{
  "n_layer": 14,
  "d_model": 256,
  "n_experts": 80,
  "experts_per_token": 6,
  "d_expert": 32,
  "d_shared_expert": 0,
  "activation": "swiglu",
  "moe_layers": [1, 2, 3, 4, 5, 6, 7, 8, 9, 10, 11, 12, 13],
  "router_score": "softmax",
  "normalize_top_k": false,
  "routed_scale": 3.65,
  "balance_loss": 0.00634,
  "balance_bias": false,
  "router_noise": 0.3,
  "router_bias": true,
  "n_groups": 8,
  "groups_per_token": 4,
  "init_std_router": 0.0311,
  "lr_router": 0.000419,
  "vocab_size": 16384,
  "norm": "rmsnorm",
  "norm_eps": 1e-05,
  "tie_embeddings": false,
  "optimizer": "soap_variant",
  "lr": 0.00354,
  "beta1": 0.95,
  "beta2": 0.95,
  "batch_tokens": 65536,
  "seq_len": 256,
  "train_tokens": 367300000,
  "steps": 5605,
  "dataset": "wikipedia_en"
}
Below are experts of layer 11 (counted from 0) of a mixture-of-experts language model. Rows are named router (the router's row for the expert), gate (a neuron's input weights, with its number), up (a neuron's input weights, with its number), down (a neuron's output weights, with its number) and show model dimensions 96-127. Each number is 200 + 40 x the weight over its row's rms, rounded and kept within 0 to 999.
Before each expert's rows: "comes before" lists some tokens at least twice as common just after its tokens as in all text; "mostly gets" lists some tokens that are sent to it at least half of the time. This comes from a sample of Wikipedia text that the model never trained on. Tokens count by the router's weight.

# expert 23
comes before: "\n", " ", " 0", " 1", " 2", " 3"
mostly gets: " —;", "|---|---|---|---|", "|---|---|---|---|---|", "|---|---|---|---|---|---|", "|---|---|---|", "|---|---|"
router,215,230,185,247,144,212,201,152,195,168,161,192,158,185,205,255,151,223,205,259,221,193,162,181,174,178,236,188,241,173,219,129
gate0,172,185,199,233,191,178,190,146,157,222,166,184,171,173,227,242,242,149,170,206,218,222,121,169,225,179,245,319,262,106,144,250
up0,187,203,207,129,241,241,191,175,120,195,228,213,166,238,208,200,227,172,135,224,174,168,187,125,83,179,208,234,98,170,159,222
down0,249,207,206,186,219,117,172,180,142,198,201,223,233,199,186,243,186,121,229,222,227,170,162,215,193,208,194,185,270,217,234,255
gate1,230,177,232,226,206,231,183,195,215,302,209,143,168,276,223,247,168,206,160,235,242,204,200,129,190,145,190,104,113,223,252,144
up1,200,243,184,223,249,139,203,159,259,157,146,275,143,259,260,166,199,234,276,226,222,178,203,248,249,178,150,132,214,181,102,255
down1,224,247,185,243,235,183,201,183,156,233,177,235,172,135,162,110,206,128,167,198,172,150,201,151,259,129,167,230,176,193,201,192
gate2,227,144,205,175,236,284,228,156,202,217,204,109,153,191,227,256,171,172,143,224,172,267,168,180,179,271,228,265,221,141,234,214
up2,171,210,182,154,129,262,228,207,157,155,183,110,204,180,225,177,193,137,190,197,206,201,173,162,159,250,123,185,241,206,293,164
down2,208,150,207,224,249,255,221,238,184,165,204,200,159,227,230,267,201,199,277,209,249,267,234,153,204,173,284,175,190,262,168,234
gate3,184,167,195,247,187,145,153,181,142,217,140,183,246,253,169,224,160,203,246,241,138,224,215,207,160,144,213,190,225,199,222,173
up3,126,247,193,217,98,138,247,166,196,113,200,236,201,184,249,187,231,225,260,278,236,162,205,211,191,171,164,187,183,191,185,138
down3,217,189,202,176,256,216,208,201,213,212,260,183,167,149,205,127,245,226,82,196,200,182,290,207,221,220,213,208,211,265,183,228
gate4,242,198,228,216,191,202,281,149,166,235,218,210,177,161,126,171,169,204,318,160,152,285,181,132,148,204,233,189,159,159,254,201
up4,179,173,177,203,249,210,185,167,228,150,198,223,184,238,160,177,241,152,141,95,196,182,173,243,184,191,242,200,247,281,187,214
down4,193,167,233,199,194,241,198,254,210,238,198,226,159,228,227,239,229,153,232,229,268,178,228,202,174,286,168,230,171,179,160,175
gate5,254,195,240,258,166,242,177,120,252,268,181,197,163,229,260,161,205,202,220,224,232,207,186,202,163,202,199,205,203,188,164,144
up5,245,220,195,238,139,248,209,223,195,210,296,224,191,262,213,143,179,164,232,186,247,206,193,137,217,195,233,206,225,258,159,231
down5,163,200,197,216,175,180,181,160,217,211,140,214,208,189,259,176,148,262,225,171,232,158,133,248,264,203,168,247,182,214,136,214
gate6,182,189,170,232,233,199,229,192,191,216,190,160,135,162,230,236,203,164,169,161,247,248,157,247,261,176,218,173,220,241,198,196
up6,235,269,167,196,180,179,230,222,221,200,152,201,169,255,174,256,201,225,276,181,173,164,206,184,205,144,232,151,167,216,197,149
down6,172,206,163,150,250,219,224,190,213,238,150,174,173,210,142,153,198,229,146,128,158,214,177,210,180,192,149,196,169,170,279,206
gate7,193,176,209,172,162,170,169,172,189,220,142,251,220,228,163,188,128,200,185,266,237,230,211,226,121,238,120,219,235,191,214,199
up7,153,244,169,189,227,193,167,188,252,195,135,245,258,173,234,165,238,184,249,249,253,136,251,174,262,172,199,121,198,219,188,233
down7,221,180,225,242,179,140,189,187,178,119,153,187,189,202,234,218,181,194,173,170,278,169,214,174,259,152,276,233,208,194,201,233
gate8,220,179,195,235,185,171,243,140,150,181,223,182,217,183,260,214,282,257,230,141,260,230,206,143,263,137,200,203,234,141,138,219
up8,177,240,212,283,204,90,206,248,191,241,208,174,231,149,257,244,203,227,241,231,268,213,185,191,264,187,193,221,166,127,128,208
down8,222,206,210,173,166,129,202,245,194,110,205,164,160,199,136,163,206,214,217,189,280,144,103,231,215,135,188,145,232,201,162,136

# expert 5
comes before: " |", " 0", " 1", " ", " 2", " 3"
mostly gets: " —;", " ±", " Won", "^{(", " /", "%;"
router,265,155,186,190,217,170,219,183,207,190,151,255,170,164,224,240,187,241,214,243,248,201,175,140,222,123,193,239,249,223,264,202
gate0,152,183,244,191,201,220,178,179,122,173,165,235,230,182,248,212,141,212,218,192,171,135,138,239,141,150,183,155,211,228,218,223
up0,225,134,218,182,208,249,190,230,270,165,174,218,218,224,176,195,254,205,160,221,162,170,110,122,153,266,261,257,210,162,238,172
down0,261,191,253,134,216,199,165,166,261,176,235,196,213,156,209,206,176,182,265,226,165,184,213,139,181,242,158,212,229,179,179,143
gate1,127,173,151,175,132,259,157,85,218,195,184,228,189,176,278,233,215,176,147,308,172,202,221,220,146,193,157,289,143,221,174,187
up1,202,246,130,163,254,227,179,162,172,179,163,229,272,175,218,217,137,198,243,162,183,223,219,267,241,165,204,103,210,172,149,150
down1,161,212,159,211,247,167,191,131,198,182,202,172,222,248,125,277,185,138,175,187,180,165,152,223,203,210,277,156,248,92,218,221
gate2,190,203,213,95,201,188,252,173,166,132,179,206,155,106,200,138,236,189,244,215,173,232,193,187,201,167,196,279,228,197,163,196
up2,200,105,169,231,296,162,309,182,249,170,198,145,261,237,172,174,252,150,183,146,341,261,213,265,235,229,209,197,268,179,210,254
down2,199,184,172,190,294,138,238,168,170,163,187,181,210,255,97,185,199,181,204,199,200,182,174,176,132,222,214,133,184,176,202,218
gate3,209,171,181,263,265,193,222,203,140,251,212,165,154,249,248,231,230,153,189,150,251,191,153,196,219,219,189,184,210,253,228,252
up3,190,181,213,237,248,111,278,164,270,149,250,208,212,227,234,215,251,219,216,195,234,181,213,125,246,190,257,220,222,178,245,203
down3,162,283,213,177,239,195,193,192,200,133,235,266,165,180,232,213,183,184,162,175,177,167,303,184,260,151,202,175,154,250,243,176
gate4,221,211,238,178,217,171,171,176,148,227,235,191,122,219,306,176,187,203,157,179,232,243,232,128,195,178,204,200,142,201,169,278
up4,225,188,91,162,167,180,168,186,221,181,261,114,119,203,199,142,227,154,187,214,193,227,237,164,255,152,222,196,167,176,252,198
down4,272,236,178,170,212,128,160,206,201,206,263,216,250,200,189,181,172,193,204,264,279,182,193,169,176,196,206,200,204,232,234,191
gate5,187,226,162,162,238,157,132,169,231,203,254,192,164,194,201,174,162,254,251,231,163,167,145,199,228,188,192,248,226,213,147,158
up5,144,181,194,165,139,220,181,124,241,197,246,279,284,210,185,176,260,162,158,164,244,169,133,187,244,245,197,198,185,236,215,149
down5,162,185,174,133,155,220,140,205,212,161,248,270,205,117,141,260,204,235,232,207,259,161,218,128,202,179,263,222,242,234,196,241
gate6,197,193,163,287,223,216,229,152,211,142,216,253,214,109,191,244,133,188,154,245,145,191,195,206,240,215,186,215,156,308,219,220
up6,120,231,177,209,196,163,161,211,132,189,169,135,168,222,248,159,241,201,205,208,209,175,250,169,180,245,190,217,182,180,258,192
down6,191,245,172,184,175,198,222,247,203,122,196,222,230,227,199,204,230,203,234,213,275,184,159,203,163,190,231,179,274,158,166,248
gate7,216,269,129,194,235,160,209,155,164,182,227,197,247,176,180,205,197,163,149,196,223,157,216,212,201,164,148,190,201,155,153,232
up7,227,173,172,194,209,187,187,220,214,171,119,195,182,177,176,159,266,210,260,240,236,188,195,214,250,213,201,205,259,249,138,205
down7,154,207,225,193,170,202,213,156,197,192,203,228,205,126,206,189,196,122,259,232,190,148,259,127,138,217,215,142,175,233,187,230
gate8,247,192,317,266,165,176,247,225,151,191,225,240,276,138,198,234,158,202,236,217,215,132,189,231,153,190,207,194,233,160,188,211
up8,274,249,168,183,185,147,207,138,191,230,229,156,137,257,280,203,188,190,139,197,219,284,189,274,243,175,204,82,234,184,177,241
down8,227,260,172,196,188,106,192,214,245,319,192,142,157,178,147,206,207,195,149,167,189,224,174,257,169,261,212,177,218,176,188,214

# expert 35
comes before: " ", " 1", " 2", " 3", " 4", " 7"
mostly gets: "|", " Loss", " Route", " Sheet", " $\\", " vs"
router,189,261,204,175,186,178,212,191,112,167,184,241,147,218,223,168,150,171,158,126,240,158,135,167,253,165,173,191,149,177,231,162
gate0,170,206,186,198,208,208,254,252,211,199,262,226,198,214,269,137,150,211,279,165,158,152,181,167,198,173,190,127,184,182,192,195
up0,161,169,249,199,215,160,189,235,149,213,219,150,163,173,197,107,219,241,165,268,237,183,218,136,144,249,238,213,200,260,206,205
down0,140,192,207,195,206,141,171,139,226,231,235,225,186,226,187,192,216,203,164,221,239,186,256,208,225,233,189,188,265,226,167,189
gate1,169,165,161,249,216,183,248,225,141,183,146,240,255,189,235,105,183,187,126,234,235,135,213,213,193,191,225,234,218,106,165,186
up1,192,231,277,177,190,192,230,187,128,192,125,194,227,203,164,219,205,184,257,276,195,157,108,236,228,198,223,194,250,232,196,168
down1,205,244,221,239,139,168,208,305,151,241,181,231,184,278,259,140,109,187,227,170,273,161,191,228,195,208,159,162,252,201,156,197
gate2,225,195,203,149,203,165,271,212,210,130,250,209,232,157,220,245,229,96,239,200,180,226,184,182,260,163,133,203,158,236,226,99
up2,207,258,133,258,243,168,243,179,229,205,256,132,210,203,211,195,232,167,164,220,228,184,155,225,230,216,186,203,194,252,189,207
down2,136,164,248,165,220,218,184,239,93,150,148,136,203,258,223,240,248,257,129,130,152,188,186,164,261,165,205,209,175,106,191,157
gate3,145,195,288,164,163,229,270,211,88,164,142,200,169,227,221,184,200,235,187,212,213,239,221,216,163,233,163,227,184,148,172,187
up3,211,277,271,194,158,171,241,157,200,187,135,231,224,249,209,146,119,124,160,164,200,209,157,147,194,209,225,244,230,169,162,159
down3,141,276,145,235,160,207,222,206,149,216,172,191,170,238,195,113,190,161,212,142,275,133,200,225,273,260,273,246,237,139,232,193
gate4,197,154,187,166,149,162,267,165,171,193,236,227,162,207,221,283,264,227,255,287,145,168,240,185,194,246,194,207,208,200,248,199
up4,238,201,124,206,156,224,211,206,200,201,216,253,235,208,169,203,162,275,167,142,121,186,214,255,204,162,194,232,173,136,140,202
down4,216,184,224,212,222,240,170,222,158,157,202,102,312,142,177,249,271,135,171,148,198,161,223,169,163,156,177,177,293,247,184,187
gate5,220,227,202,196,185,217,236,265,165,229,220,201,221,140,157,222,131,215,230,164,262,210,226,174,213,202,180,243,166,220,238,206
up5,230,272,205,165,228,206,246,159,153,168,221,137,278,135,196,232,119,194,191,211,199,192,217,195,233,173,216,208,135,150,239,165
down5,223,203,230,176,240,194,173,180,215,176,109,145,170,195,194,223,213,182,217,147,199,143,203,171,197,192,168,220,206,134,147,145
gate6,210,213,190,227,227,275,200,184,179,159,167,204,210,270,212,194,217,217,181,265,208,208,148,124,184,182,198,113,186,196,183,157
up6,131,229,216,147,242,232,239,193,147,217,227,171,229,206,157,160,232,208,231,204,239,183,211,182,226,247,232,241,184,190,130,260
down6,182,267,233,150,226,211,137,205,175,215,201,230,207,167,213,203,194,136,228,103,254,203,150,218,153,229,241,179,192,180,203,224
gate7,185,192,239,247,287,207,237,175,160,140,198,213,276,199,206,181,218,133,231,220,156,209,45,177,241,226,184,200,140,105,257,186
up7,260,246,204,141,208,122,153,210,240,224,169,252,207,227,146,251,184,172,210,120,217,154,304,287,213,211,251,233,234,141,147,176
down7,247,243,209,167,94,175,158,200,218,232,177,205,177,223,207,224,146,136,175,217,203,178,235,183,226,139,141,183,164,265,194,258
gate8,201,217,240,208,161,296,163,205,196,261,232,232,179,193,245,213,166,189,91,274,161,209,221,353,246,192,198,169,146,239,285,174
up8,210,245,191,179,260,244,95,220,255,171,214,213,213,205,204,219,175,195,192,174,188,189,180,180,237,126,229,195,154,184,213,200
down8,221,184,182,154,237,202,182,196,229,278,240,127,199,212,155,182,118,180,171,195,200,212,202,224,220,192,191,215,206,261,159,171